python train.py --n_layer=13 --d_model=320 --d_expert=192 --d_shared_expert=0 --moe_layers=[0, 1, 2, 3, 4, 5, 6, 7, 8, 9, 10, 11, 12] --norm="rmsnorm" --train_tokens=469100000
Below are experts of layer 7 (counted from 0) of a mixture-of-experts language model. Rows are named router (the router's row for the expert), down (a neuron's output weights, with its number) and show model dimensions 160-319. Each number is 500 + 25 x the weight over its row's rms, rounded and kept within 0 to 999. Numbers have three digits each.
Before each expert's rows: "comes before" lists some tokens at least twice as common just after its tokens as in all text. This comes from a sample of Wikipedia text that the model never trained on. Tokens count by the router's weight.

# expert 10
comes before: "\n\n", "\n", "==", "===", "The", " The"
router:522528506464459501533501552494475509512485519509501506460427507509494508492517490548480473558488459502507507478531504498495451474523509479501504475502489512512496531511516501518491483505485491495493509480480499441488510537505499519534534485538456492510501499464514489566471484538505481445491460513495475509526521520470498504495487520521554495478490484446512470565525472540486518478493475505514465534514485516457449521467507492495483492486511510458469495496525500519475470497507524
down0:457435515511483477492504486546495497479473469463506495487499505461521509502553534465512534505511549499494505483488522514500474485484522487511537517549479505499480481463481536465510519462485457461460514492515499525476525490505510496509505519515527492488473520507514521481502488538501494503508490453475500501441488496525500475471487521497528480526491498481519465518479491544477531530504499474453496530495499495464553497485514505481486516490542544522501516509488507512537502506455502
down1:484482519445524491512458527519504476525486490553503507528463494488501477470551554548526470537516498480475482431501495526528479531531478522521555482494466499521505512505487456498523508468498475497485433463507504504470502499464479528522492489527483476473523481473522473516465480506497519512494511504485516507534456471520539500484488537522490562547478487473516495514486529473516532514516501487539513498445535475541503493483478476478521488459525500508485502508517487462513477510500454
down2:467529467516524514454529518501508477475507523526463500473484510499493504474517499498479512533495512498523550505523520544496492523524471535509471485470479488504502542507525507522507532518460498484490537471516501479498448483492540509470527500538483486500506528555465519532514451531495560497539470491545487486457504471447500536500490469497538461523481482450480535510486524498509456499479499536488548518562554490487495507515521543455468494504508523527509461529516506487534482548496519
down3:484515508537506538491556491548503494506486488534430527505506510513492534476517466515461515495486494524522507543480511530522497504530548483464511461498488524512510582450474498487519499514501488539542489556533529532510500478536499478532499494529478534482539510492517495535497497509510522486425454493490494481491489499550495486524530482505521505505494513547549515486492520526473517527504519503485504536470492503514511511458528488498492510464498501502519473444510499474483453539505486
down4:476527486510516551505511512531492473509526490521528495515520531485488478473484451521486488473489483516492533556536522548519486513505527534529490493541523520479495513469512479487437479489536499519514530500493490541479522516480567533489450557479497526469507525513491499488491510483482465491532531535495470500481496512470481507507494502502530510466507489507470480526509462503430523448521493425447538493506524497469493513508535494514441532508538529473475523519471473487499471509483461
down5:471513506517501465462498492510511537499492514474504509507527473490490561481504517469510515513519500499509503509516473518500503490521446513512518520511490428457503479525498509494511494557549505520475514532479515530526492524521473519466512541518500479478507525559483464467521470499484480515493516513457554492516492497479544509469478483521497518514469524492513508474536542495562427491567469500533493504469522492504509472472432466491439539477508506552512507481499500455515520533500459
down6:507468542492525534508511566482537523515527455496541529526524519534493520532513513509501556530502494510497508502482514474514461467469486490478497534503498466510526495474519523502536499523486467513500495505489515533469485490446475450492492503480550489478543515526538540512526511511505517531507508474513520482506479461525513505453488480476538493541511512534485526496517534519539473446491515471505519461493500460496499446535544486469469495500488510519461477500489488513501491498487497
down7:504505515513445543512526467521481528488518476506501531486504457503533487557473490497501485526523532511473524475479516480563472519466499499528494475499510511462495482466492472517504507535534516517531529541545479521504528456557484554529518522500499535533494472488522483495494533511473459544481493486462459483442493509525499498484484507481511476463515506514501516470469493541510511491507514527487517484511465457480499513542528531459534503535510509507471557531503467519532501508485447
down8:481506488528545525491517477504481503506559558540483488501501484486522476520457503554499477495446505493544460473506493492490534486514473517525503474515472502500492483537514484484529461528459519518491479525481493484557492485519518473472503489521476500510517522503493521520551472492516503521537513542483488468524521523537527467519520455548447537479506482514507444474504460476476476522483492478473505517534536504512503502476518480493520467534520500509475490483507493487515480505517493
down9:504483535480535481458462507493491532502461506507474500490501486497481501501498455508494488493512477490502493525555526466494463472536493517475510521508499487484510459502497475482490488487497519515542529492490550513491468527483542485500513481511441493513483510456482486478538521485503485471534524502536463523444543492529516474553495494497476485501541477486470508485456506520480537498491477505476480501485496489502489494524490489503491515515473479538494490532488484463497433539440535
down10:493481477501507497547518472521450466477499490489503530500455511546487507421507465444507551509493537520516489544467490478529502509493518474495503505485459468534491496536525518502546475483522511523488471512493490519489476533484480517500541510476486524523471517516483499494498515531448498538497495495506503489515479508517486484518492522489508499523481469500506526522503482519561482500511546502547449530500518469467531503483517490502499501476578491528493537539480511503514534499470497

# expert 23
comes before: " | ", ".", "–", ",", " |", "; "
router:464470468476548463483507479498511505521478534485505449513522505484455510556532484494503506513520510494517488495534512488487484533507517512481464478481509530451431508514471510541484552487513520497484505533506495500512543527492500482509500509519499518499532495464498526569470467502537495499495519500496491547474542495480497558520544548520510496500494448501459530521492452513514524479558454472503490535554509496503492518463473526539484497477459468476470517459479487499541455518512490
down5:524497473460502479537507478522488521515520517493491496448515476485490483472549525524562487524454452530523494517567480478461483482538433478535531480509492486495462496539476512515513518516544528486494485515483552489543505528507488544506524514495553483473518486505470473500519499477509469472526487493522538514531448494510521481545498515544504467518499527510496479553519482515510474472494485495496505469514535460530498504540531480492501509512514512482533496520523496493493460495468560
down6:461486456482504522501505495495499459504478493497480476450489516516484508519517459513526535531447477515505489489487485529503486503503503523459535497523521509493505542504525500498520483515487542529483528469467482508536526503532536499530501502524482491520506470506504518536492523492576505495555486496432529494531518498482522542492516477502507477490526476460522527500497501450515483537541505544502475515473497490515531544496473488486488478496455494489523535518538470501499473493483517
down7:523513507468483491481516476487486544498502527526516511505503485452486546518493486484520547473486516523489513522465512470529484489510508492538493523510513515489513509518481444481520543507489502463571477503496525499556510528490548516469516479543493519510513532515504484493503498500513473500507487516468478483507490472502508492495486544502516515481481511537460502551473538502503501503496506449498481490509502472526515518461475519478508460512533493511519467486506505508523526473537490
down8:500508478511507487480470502506511503509450471467506484506462502490485478521523534464427524483512516495465500507485531486488469469490531534525542481511512504432500484531497503507496569517501548502514546507475470564549520555481478571459505504478544483497485468467506505478526499479479469530500496481480501537481528489501503487494537541523466463476490485525487503486490501511519539504519534459506476536513528464507480499510490516546513490514500479499463509489489522459519510541529446
down9:535484468493492476493507513505550487494460462533514473486478501527470497522567514523504554503505424503498506479505499474524545451501488522516486465509530507507553497525537508507466503470509522474526531487551518548486518522441467505541480494461485448538503500493501504509483480497494474488501528452462503524520503495519527493496502517514487515454528525488510492456497533462505516531493516449546470501512485528495478511542469526520498554511539519502507446538496504481495495492478481
down10:491487497504481525462510526461511501468509479492502517475525440479526530491534492475477536485531503512510577517481514449502539507525465532518474498491446522479540558441499546494493514467520504515483506485434503503483468447487530513528474451485514551446506512528514512515528515514528549509514533502555486450472531489459502485466528512491483523475488501512522505514495509513504440501504491516469501479507520537546529460487481487527528513504490464478486501465480536485516501537520554
down11:512491478530476494491481489437505518524538514471523533493508517493483530504535513501483494520514524439512535499547509516516530515478516506450470487517515479473496504498476466494496446477478515492485468531540471525509488501503434513507527528486484526453559481538452525482480496546487472500494496501444514475495514511508517496495527545474516531520484514508443520545507518493530528516556510516492485495519509503487484495524465532487490487505567505541482531524491510481497511503521516
down12:508510470479490484467516487482480497446510485516484498467512454490494504513495525531474520475513507516558531492479534500514495488483483483503531515463516479501502480499478510449434518511464530458527532529464473498502480523497505507508509474491554544455498511550483510507524531524516457473516497473501483515545491479493510462516498489479481525547505502495532484500517463483478476443488511464451489494505517487548529547520473503486484518545508507500516534565498526474507500493524487
down13:483491519491522540488539496482511465501490542514477480520498510522496562510512497554468509510513530512476539551503493482482493514527547525496514495547514519464535465485473507491519480492492488490460517456470500522547512510504483533503523472535443527474490512587492492542499480514523535519501535485514517459524474539506483508517468506478478499453492448517469544528484488461473499484573463514495484523548518490514482524512486524518484509465482522480496480540466523524508506473510499
down14:494455509466508502486522474498470498524496445513530509483503542521510497520492493521536508492511489532520539479518488528476442464491516516518508571513465475537455524494495504561489494466546469516527492514536503490558509487489503527507489502491505517518507491520469494496519539493451486545531543497482503456430507485513537480489460512448508476508501486527505469522464521460517462534458463492508523524521506508475464510500510490494496526533503480512487499530498533501489530525503514
down15:508463491518482470499498522501515492489532502512510540493526525505486534490518508504551496552518493501455483495478476480501489512522528546559476475470503492517499532530508441483522524516514515510477489492510521511477484528501558517498517503477496512501497491508495412527497471510503417517502511492493488475487505491499510507456500452500507503491512511495502484535493538464516523443511505480508529505529525507533522479463475454490524502539490483510505540469512516502486503506485518

# expert 7
comes before: "| ", "|", "-", "- ", "|  |", "  -"
router:496502513476523496516523498531499487467467537499487462498494463492450538480483459511511509468528530473512517517474489503495455485537504535537495514522470506505500561491517485504447523477490511494490479500473527526504494524535514486521459476536506502479490518512459502498490513478520477511501506503491517500468492535473520502506541530499465508494579508488512536498486438555471485480528539473488480476542469506517516505482499437519546446519492510522446515522463490513459472488495492
down5:478499558476450482502481500546494531513482490506475504486513489516468490499483486493521463512486523517502468554473501521475477512495488514512507495515478527460476524528479496495498454543454499453486475547493503525527493522503482517536458487546509468539512525533470488445495498504492502543481497488481495527461460487522457476535514518456506521525520565517536453493508509475456494527524541517505506473502507517530480492509548511488503515493502467519509459492477509491532522534540534
down6:533521528508508516509502513491490517505525466506499542476492475473463468466482504447489508475502511526515539481470478528470519457504471507484502522455476477521439496534519480544476505505467476494489495527503499508502494473538522533499503522492510486523471490497509537466522493512497507453492481507485529503481526491497468512496470504467502501520521483511492474510496534506462485497479481553514481501511479538516549485464482541483482534532512471460477537490474523506509558424510503
down7:468505493504489527494505504497526503517536480489470498499490485511449510516501512476512554488466512472536480540469503526489485506464474509494495496508510489506491472498496503489508482505446492458500450500507514511511489477500480493467455489506511475505534548493485511526440474439513483510461524453538512501492509517489518488494504531518451524510514527534530487547463528507485484490488483533516499502487531505516495507494516499502496557471494483485516478540512498462533486458510516
down8:474484515489505474475531507499496483502496525506505502463491515515508517492478515482502488473437498496508498507490504488459455530492478507460534462509487512481527510440498496545508505460493500518520484505486458518543514494540492471489485471478480468461482466491482483460525538454478516489513516481511436544510507504511517493498518504471495536542504530495494510506470456517515464527504532488535517483488531511508503478522532516535485516495477529483453501491422481469500489529475520
down9:525517532513498484499474513450490554528499514503504508529520503493471486511471510467507487462488477461469517485455483525491534476511487535521535500539557498513480506434505500494522485543494490516526517470479544514547508493463484521460444479510507482466491501511493519519482514496496491491531505547506504492499480494488499553444531463463520486486487517511516465494507504528482479496476484515471474516471473518521476499461498510515483505483556519521553499495510508479528482510486485
down10:487450537431485517468484511507474528475523481457490535513479514503463519519513485515503508506465474513476488538487551457512469495501527499474522463505474480512519487460483502524522493530525490516549486465525510482509468479485477430494513471475503530497496526468496515515485473494496520517525497490494514502507519509483509490461507504577522532504511480510526447491476470475488523461488499507507531466497527475485513493478475545445519525439542474516548472482528506523496505492521515
down11:559481519449540513498517480480501529497440498489497533459497463513491494503454471512512505495472540436528491497515463522529529507471442438516477498484501540483488542484495475483529528479544478534494514492468503544501494509497532456511474503553460535478512482488494461515480520521544535552502517441513533494490455551513468491470499498454482495509485487482529466500481497491575531511458484451476525456461535534526517445498506528508462510521530468454478499515502466514469514505486508
down12:491538523472529467462491450498491522483464469505529514527497542483475498445505491513509506520485482528485517474488517519503520468497502547489490486510499515513476487498477532523508491484473459484488536473564459499499510508487550525470573511497495509527489490502502540489491497488550533480509479539535514478481490526532528469482518518516451504536466517511521470491514474496534479532440495456452492522528492543510473480464504553472510516498505508499501494472516483504558509497532516
down13:496506499492511495520537472546445492460512529541543551525520488431498455542524506512523462483495496472502509506482483533488488500477532447502476465523479473483509464539534528532491476496541465523560517526479539475456544511492482542481474528508561490507485498496489508502528502496502468447477485471460482538503465510529505548516498505503497516548484494500470494504528488516508508468530479515497509484462509527500512481499480494496458522466490450483506526505502519507476490502480476
down14:503494440499515490469538525521567483457480490505501444440521473533491510505517511517537497543491481515489533518547478493529507503467480544478516547489501465518524521487480533462509531448496451514494482515481502461521487494473469472517476478504470501493526488478503550477485463455493528503523530482509519528523536472497500517523527509491542474516538552568545538454493487452527520520517464530516527541458518445507506545524520481494496533509534471503494498499518508533495494530511489
down15:512489473463519549495508471509526511497514508483530502506473494499462541534483535548520503494528527497486510516517481497533486495478464467505468456474534497447524470507487482532512505485497504513506485509551472503453501547460524463487521439445523477513493496483516450532483464486543499518486550450529546498543490507496495472481507520464476500507504506510452519501440545464489499516501488532494504492539479496477515499521480494456487526519511494500482469490491501548505508485557504

# expert 20
comes before: "\n", "\n\n", " |", "=", "| ", "% | "
router:496534476488510519509500507511532495523473494510497511448536546499527486532448485525492527501503477466479489525506523493569505513509487514554470481542486519450484482487504516521511519512512493517502529546503510518485524486509513544500524462565457499503488500510538479525526510491499514468493477527465489498514484522517554530514528554504515469422545486451516521453495473529479506450471506527466473479532494451457486496494450489509509470497520496464493483515504475502504502518480492
down5:520530471527496512485577504464450478498473501516491499467511513489521519497488503472528522477505515518499507474496523476473499530529520514494529539503480492519465509493466487473510470465546505490500518437534530447535542465508493495483501455538513506507494524500493528478486483471482487490518504492481511544524494460537489524491516504501521457501467502510526508477497483511485498496539487526491552505489492508468553494466508499516498552441489508500511475496549504497547471519462495
down6:519497492504470499515472530544515481466533484535507513464538525518470488490452500534505470522482525502504465486515541512498464509489514515485520534530533486494527501494498488501460481521520476518466451491516518483477482508480501520565491515489512513560484513497504452505539509485496512454517486523506523480506481495455479462533511548499464494448535493473512528459476465529457512502486526494513516512490516461487542517443566519486510501489510534480469486504482471504503502457493490
down7:522535502531535503535507537484437532493522490522476494522506515540497480485501438536517481498513482501460474523449507501478492498492487550480519504462512496471491494480495458496534491466518497506503510507468554473488494506478500525497514541532514503516491534555499495487538492517505524520518508475533552533517534477524519489542500529470513489497540487478482456491476471552515495525503499529505531526512496483491488496548531486495480488508529528469475538545509486496510512518489504
down8:509511456531509518478458517519437516505541459457480495496486513497475549486512493506480516532477536501486510518539525511461483532496538515503494519467479514516551465481493529499497492468485483494462541488502489498496541484510526486535473508485533532496540509494527517493527501474491481538491514502508490480496495527517452456530487483484461445506550493493435492471550514506479513510560537458465458505551531528473546524527510499451508513455498517510500490490481476497474503523479450
down9:472495520504508471516493498505499557454538530509499459470483518523517531503556499508487541522501527489504498469492486486433556438542461525507468475480497483523493484498469545524495513501501504509513487449508508529532528520515503491500451511529519520531525511522514511468498487494519455470511505503479491523498515537502493491434513502474484481552474471489476467464488501502520519496453510518512464500483469482520482507489519503483459466550508485484520502528482517499445459498536510
down10:478473504530490469517488489489533500486503498500468462543477515523477531469529560464497460525503507495492456503433502476502483524544531480501489510516486470471538506523459496524468502483478545498494479531510499491519472517522497530505515490505484478525514505479534478513498508488507497492511506489536542501478516503467506511509489549509502496501505493523457494479505471524531496493522482502472451504493536507464509506531497472513505541554477467512508518554496497528498465527547520
down11:551489442524508478486500514484504519490510503485492521462525484542459514494455541457502516514508481505497479510555466543461485545504501522528488481503486518421469493523485513501528462511512504478435492449506527506489508555500505496522498497491485484488515486490519470464495504521518487479425515507514512537488481465511501484537527472536503502464498510510482478475519536510529499514521499506515491447478466491511484500485508526476501520523531468485493455481490471488477519534509468
down12:516499499500475521487499479498526513498538487479456539515505490537507489492483532488481442505446548519501509517501501476513502490504428526490512497521459526473450513491493519517531491485483525497529551508495512503479535482510519471518488486523509500500508470507485535489501504499529527513489508503471524474553526520511487476438432492502517482438460530548471501457507466480500523463511486514496511530547480520522511527513530552462521482474494509487487496468539498518506463488515458
down13:482495478475488512477534524511468468531538470508477524487548476505512518519510520511465476495457525496554487503524526487506527473514532489544496477544511520510511535468470493495517511414515483462481441468493503508502475547506466481518444514474497528476501517487522463492514520451527480515476485533488556474462512507517501513505534514479517513454500508532499486462545460521473461486509522508456481518544520489462498523490490499492484526486543548473507496507451488482488479501481478
down14:498495480510497564466511490481468500476513473489543509518483497515447506490477480488493500527525498524523494532471470518485476489451519504506521516486523539537516481533449478492483480531493523471493481483560470523531505480486526490454540496424504511483511517485492528485481520544469469489507512498472502513528477495530480532508536508530504526477477531455523503539508517451502450523516522479505485413493534511495478491491526518504506445503478475519469486530440509498457495537447478
down15:491488502530489461517519538475446518506475517482533530489514507487504489514528500558411490463486505542477509486464528517507525509447529522524526534520507509538517494500518529501525479489475502526493501454485532486489488489470529529488458506486516480487493480476534519468522491481476509458507501509469496525512513499502507493440498524464514499507515473447483487508494485503502518503514514502443517475563482517509522470499523534508539487490483530564464463473556476464511449508497490

# expert 0
comes before: "1", "0", "2", "3", "4", "5"
router:545527466543527485502504490495493515460471567559513460506500493487505491528510491538499478489499507482485478460517507514519515490517500468495523483470485513498511487537525493501448478459412523503564474480482492446525502486517505480525475515486483537483498489459541503447483492510544531466485484509516508522476523510491526507494492522491502491522488513491504502520483495486461538523542516523484509509493514500485489500521508487511539474515437480455488575515525470517452528491439483
down7:484520481457490503509496495495535506471514495505525480499482469532508486537522486511519488486512496461501555506514541520494479493512493523487501525532487504493457535496494470495496511442453539500513480472468488502518511495480488528466505541473478538497455511521461547521522483455500475519491445487504507508499529485514486501519486475476538521518501467504526463465529494509489452499503481497502489475506517529510486488492506464455481494525475464456527501453545550504486443523468500
down8:518505508504499513523491484481487467508457523546472482538552479504525486514470482503510477485526510514499485495502463514515476441551459563480502475491502505509508492505500513517498515517504502487456488475520501502536479489527462468505479460558464473487535482478521481489489539473520506517489525484520469498481525494490482519457508521452486494548452482477510531497476493525537475494501522507472524543499562465530513549487534480490503500516472507499470533513483516442474498496471484
down9:500569476479478520471506512502495524472493502526486537498496497515510519487491469490480519489487514556519509502492533489467456516494517473540535485485508478514494482507543484469460499480457456473519525473515539529502497513508533473527505543436479555507482486517482491473470487484496501461530458496549466516559492499491463458472536475493498468492531527479494499489523517477531516466519489482487500504482494466497490463494468526500519524511503497522512469479509525514489530499528504
down10:468550446495454524480513473463478443502466469528464485436486510483516494501479502481503486486525456474505485521494489484525523539501495509503505563491480477486536451485531471503499489470526544474444495519503469488544472483514509508513538508453484460524472480496488527491477518487499542496537459518503520497508517501518543515481455467533555489490485473439501513484507529517488476491514472499464510539470503529493533502471558527518503485499538502476474505506525492489459513508508536
down11:440481537495505492498464494502518532517504491490526482546456545487488502486562515488534535520495539504502479537464519518509497498507517523451491534494478536477468508521497498484524528517476504517527495501492499466467517503515454497479477517485501493492509465521484526467511470504499488489491499509500500529508522509542462484497524492474503486496498484508474470499535546498507515556520483520536495502469498464518529542510489521455521495512502476508502509490483504546554488509481511
down12:509486521513485476562520548489493498475494487480507490528496522514522480484487458516482474492465461508481495447484458536474462489534511455508486523480543495538504537476488492475529510522488469496511529483494483510477539520560538482555519482501509489521477506476509472507563468481475496469556462542519464520476490514522517506515481504527442492486493486516513493533505482496521537505484523524470477503520478497497479508494488538519494498502479482500514505465526501508500502511526520
down13:545484516553498512489490519530533430490528489507489523557480480523487451502485504531491514507556524488499503452509448478456536482496498549523525522509484534519503491507497491504502522468489502501475496521459509503484478529520488518446505503514470522470529499510521528489533483500494525532507528542472474485515475538501543487535487480476477464477478501474480480530525511515480462485526472519531535538479503498494533490512480473526493535507511501510515512470496526472505523464525492
down14:517489456525536530515486506509463504513490491540483434497504507475534525530488518549478510515523509469506492533526535503499459507488465450528504499521479537517491532472464528472535495488484512501479496484492487513531554531509461505501482488474491514531517486473461512456520496442467483501505514505494527520505520496470527479493511456506488516449492513496506469529497507543468482480519514469476471516497518493481486509446541471496482501517523488536508507485497529482515479458494481
down15:501509526483505545492518465507461504509525511485488509542507490520492490517530519486539437494559515482522484481526501500499434455513486547523459476481497466481492462501538517542460509491471469478482515534496508494462444485475478502527497507524470476470477453496525497506515458502536532512495445530482470506481473496504495513529487512523509540497482526464459491470506526504468447478492522459467506554504496531515509449508530451447483505463497463511524503477453472503492476473548520
down16:530490489503542552508509481459489496530504491555467417514464497503506496505502508500496505481509483486508503475546526488507493526497505496482518426505483522504487511509482498490510478480509498483521462493521503507494539476470463557516488509462516472493533501490491502504497541527473531486481515516512526489519534466477538555507524495516517492518490449498497492517502497526478500566509515490476529490462525499519465528494521488486518495488549499536485466478443517525487464451473505
down17:424504527467484466530486489468490502488486519553484513504499493546459486496492529488485513504498519506489501508534550467500517494499468517479478508469499478487482499489546464474493500499478548453522560474489495500498488518453524550475517490478521518525482509469540509468502461499481492527505489507473518507490482508490513490519462493520529492467462532467516502487543494469457527481536485503517539505452479504552480501512530479498459485517509540488472500534494475574497492499518497

# expert 12
comes before: " | ", " |", "–", ".", ", ", ")"
router:496498509486522539482504498540528497509511490501497472492456489470480535539516492452495482497530463491519517493454482500527498491536488504450490447467482556488447510516514473506491547502531518508475503517439550523492517503492522478531569449499477494517499485502508489556484529505496517506486496516503501515494482501464516554529528517507485499514482532497488489533504437530519521495514456452505458479498473495515463523460507508545512500486503496468489509462460459518505484516508485
down5:520509491514465491485500496506485516530546486495531509493497491511536531541477526485505483470506492523474511489523524487469528505512483504511530452497497481455522498517505507496505516491487512468522503474549493461490521522496467472490531494530500458508496502517490483537499503498526502508516488494550493492531441490478469559482500442550492570497474489518527505488499481538448499494502491497483494497498514566508525499470535458494502514514509512478492505475543517489518533528540523
down6:482477453527494506528492519522535490468486552510508475529462486492503483471475498512482513454486479497540483496500511486474478493534518516449500528524547519529482533509480504468504484499535509531543442498482521554520483494534536511502440509525512505527502497491486497525542504464463542483500489478510510509541527521492523482540486472500507515505470526460544503481526532511491446474489504493482503533482475474507489499473491480468507508538551509524536522501515481505487538469504536
down7:526530457457469457518499515502508486463510498537561522508505543524478514529468515446520518494489529503490513426474519511507508479499536492499503478514511505494514473473493466512510503532522488497482517458508453484547515505559484478497541531517465468512451459507519484454493562478519473520473473502502480510515543545519510517494455512514522490490492492498524471476478463463468487465462459444453531473509508502458497498548538494494505483492517535501479488510501493537499485462489482
down8:488544477487495540476527541514506523456456473496485520487522464514481515530503505495462485513489511498493430495531508527509466525485537501490515486517548552455508492472513482469532519468517511499521488520525517497500488503556488521494479490521506439534510526495535494522501461483502544546552526506495489478492539529524481514482483500488495456513517519496521496499415488462527509508495480482491493496486491524488502479482494525495519478454518450502490437534509504506517490509512544
down9:515442474551481508484462495479489476444496481499479517494515491518502478495520553520411519482457532484502503497495479514440455474507471481488462495485464515525516450496495450507499508461486474493501482472492479475531528525535432505491500507509503552515487507491530516523511487453477481477493482492501477524501474485477493493460468562478487494529440521479507505496473545502475527505464495509491497526493497550509464503484520513493501554469534487511478477506496505481467538489474499
down10:466486458477494474491538521523460501510470540469504494502556529531499486505542505492556462491485525470496535487499470508526476540492507468505503513494487536509474511522484502477488467543521503510490496539522470529488506510497541504532463510517482519506459455495465450493474520499510483535480492501534501478507500483552504520532512479495480522533474535491480482515488501490519502483521502468484498512543488423490498489529531447499488485533533495514505504509457510479469456527508508
down11:472544512506495459501478546540490533480462503495547449502507493492494517506486487458477484503514480475511512486492498498500533484502521488511492540513484480485469550468475473503522507560468516533529493482535544483507487510505526533494460528513485533491486511507487459472495480541504443506503466470499536486477503533473504530540495479469444519472503543527493495506549502469535509499482479523540491489509500491503494521519480484528477523501565496501525519500497481453475522493524488
down12:494455479503485536510485495492502519485520479527458481502483486475494513509475482499505508494532473497502514507510518459498518535553488543497496508499522498499540476485511466495504557490482508472494506515500514523469499514464447472497485525467509467504498487501504517493493503528526486502500530433520520470495443493520490518500489507471495502487488502513522530505498479460490499473459496487516475543529499461475496497513456525508523486485495528502472509464505512486508510507507460
down13:504491507505438498457511534524516532472511494541514490531509489513517496512536476540471482464503509531504500499497487464508481486514464541523554524466486496514514454536474515485504467454514526484512509530485524486561469491508483529509502503510566487480530487513506482445560516525543497521453525514495539494436472464532493495522517528541499512475481519488541483505477542501484479476500474502430498494487479512463545458482532474468497536481481517488485510508480504499463528499450491
down14:500475524513514498476467524500545506496485495465537505506507460500509537517480516512513504481490530498532485516481486481477508521432455481505514474454553483516508525500482500535466496512508456548475489505495457499467497497491474447529509498526493535483498509509479525500517489496490486466522473514478467548529505428522462520455496462530497524506483446503497517490519491535504470512512531529505531481473464519546478499477497493449528529508518502483503508497488517473516514516456535
down15:542488493455494494491505469502500481511521502538504446500481478529475517517497503520506532503492500512470490511501517499495559526478464525558512489519470480513526477506453460495573498478499495496480534465463526502513528473494485509535479489498486519467540496492508540478511496506535471552543507488491548466490498524510503507513489512532491505508453502512532472490523467513515525494466510528531472526498446465501534476504485499491467488467470475486534481500434547528529478499492533

# expert 11
comes before: "1", "2", "020", "008", "019", "010"
router:483494507519515535512549509504458529479517557517498507490492486519500473485520507503486508530558500479495469460517515517533530486510516472485505481477474529463517541514533468513505488518447478480520493517515514500527524475492494499519482492504527548469514487479514455494452525580527485505511537539519461489557485542483484501462533517509491502487499476505496500499507507524453503519534515518487512472489498484505481508484485507498550477534479511479469536518512486511491476450495465
down34:506497497507504470460538474522536514478495458478469502476515528544502537503553502482541539508473583477476513486527530501498507468529460501440513510502493510507518480524487478563470459476468497523476516489421535491489516491524551488563472494540483544513494480524505513524485526492531499504536508505505515462469528529506485502528529496476525495504484526526482575520511473542501497499511544523521476479500519510501513500520520520463496471520498517479480545485522528498503530491513513
down35:481472493527506496540479492531476504550536523468448488499532518494458506504523517489493489474507517503509510483499497536484474540446504497492560495494521503487547546486490516531516496507509520505538514514541462475481488482564515476480489478512492498527511453510501521498474492510488496494502522507493479529501518475494497481486488471456533494475483495458530458495494446522573500497501513470488491524492469495481546513533488500549484522505518509477532487532486492499475497480472473
down36:465495473551456515514522520523471471509479533475530459492503514498506531543523493538483528492501501508505490503414542455482462510501497552535486519518486503462527475451529538450480477461467455509495482505478474512451494535531490485486515485482526478518496486501506505493493484506560487468553485470528505492508593479505463488492516500490537515493515489501478502501488569506497479466506547524414515554478486517489537526545547490499488491501511492539509494504512514489491540515489476
down37:555482481534550518483498538488462500509516568482509465464474537495464542505523457554514528467500470439479533500494499503563486460532548515545468494482494553534493492468490507496505513512503500475500516464487491482510466551532509487480500481529489483499538484552517479572501485501523490473449534486509478532511507506519503524486467483514477548496500496463474487489524456506517534483496496510516491542511473465512507512524495510510500581534448454548502469479488513460476480512456498
down38:519485503479509487489427503480488523486500507444457482473491498495488481467477478466527462452532531464488499506487520546518463514530560484544492502496495537503522516486506524498482466463527467490528462487470512546493516471538475451500512487489504486509488480546506491481481492503509490480491458510546462532501517503496504534511461498506493535489480502529520521503500470498460449515471479506470500552476500526450514520538500521483510544477511518516497478528443513470499501481451471
down39:477462509506453451499505507469483465524527452490468488508467542497513502560471481514514499540479461488516493489528489483478496485525531466424491517524497497544531465486492496486490504463525503503554444520503492516543496526522496510457499474485493488501502510476536495521549456505490496519543516504511499515509532500482463481481497463553525489468539486494499474470475481531510506485507527506542473505495491497454454505486516479495518498472513524472512483457483478504505514483449492
down40:483481436472466541510521468524546555493497499519511508488506489517513507497516505485527482493515515490503537496513482459539452461515530497483507472519500502450528501529486412542467513533499481506528464522538499528491526484512489523520481488497484494492508539503465504528498556531550506454497497506503532518500481499516446477533521487496473506509489497514518464526525469490517506495514463509528465496463494509496469518568449482486503503484514500509509502526514484506469509480463473
down41:498487479495500476525531523505508504527493529528536488486485520521527532481554513495497549518543519485482437525504519530524493497485482527506501522509520470529506508490503459501475516503531475495497473501517523505485511480547527485509507492521504504504522542487510519517486466490529502534508536516482498495477465541502507512473506551464442517477529465476499495478483511496541519460531528479516483502544512541500477528470485489488539496512512486487486486505498477468475543489494522
down42:514540516490456488514482546472506527510480525489502503531498479512495542517482503468498521479527510504508496537507545513444514507472501504466500505551494543481545521494476457486473508512476488500534493502541459523508468518518492528457506505487520565514483484488518438508458469507500510519513513482518473522502486499493488520482487496483495435530501462550480543519530511521435458531532482498472496478540450509483538499503522506509474501504451531499524516500529519531502454496531512
down43:543530499548517499498487519494475510485512482531509522512540459484544530477482470500493451541497477495508490498473460473516480529495511495526508518494505506500498521479525480525492571525482486546485528522476484513539506517520553551496488521464473523527490507492499521452493534489454515548520523480493490535505490520479480515464518461521489510502509577516449461538528513462487479538445507499545500506480523491488464498492523490541505493477501540539524530483451484491472512488485496
down44:451534508481506485499480516492489544492449493486496489474487504483486519481501505477488517525499461516514536503484531483453527476471534513542516532515532500486523532514521447498536534483468501517481533526480509484534450492449502469498495523518540484494510504535511495476507489512455500480524462519479496490514464480490517468546473469478471502545481458551506459477472484534524481472477539532489486493502485504533489509462467498495489540487491475519467472501516483498498495433531494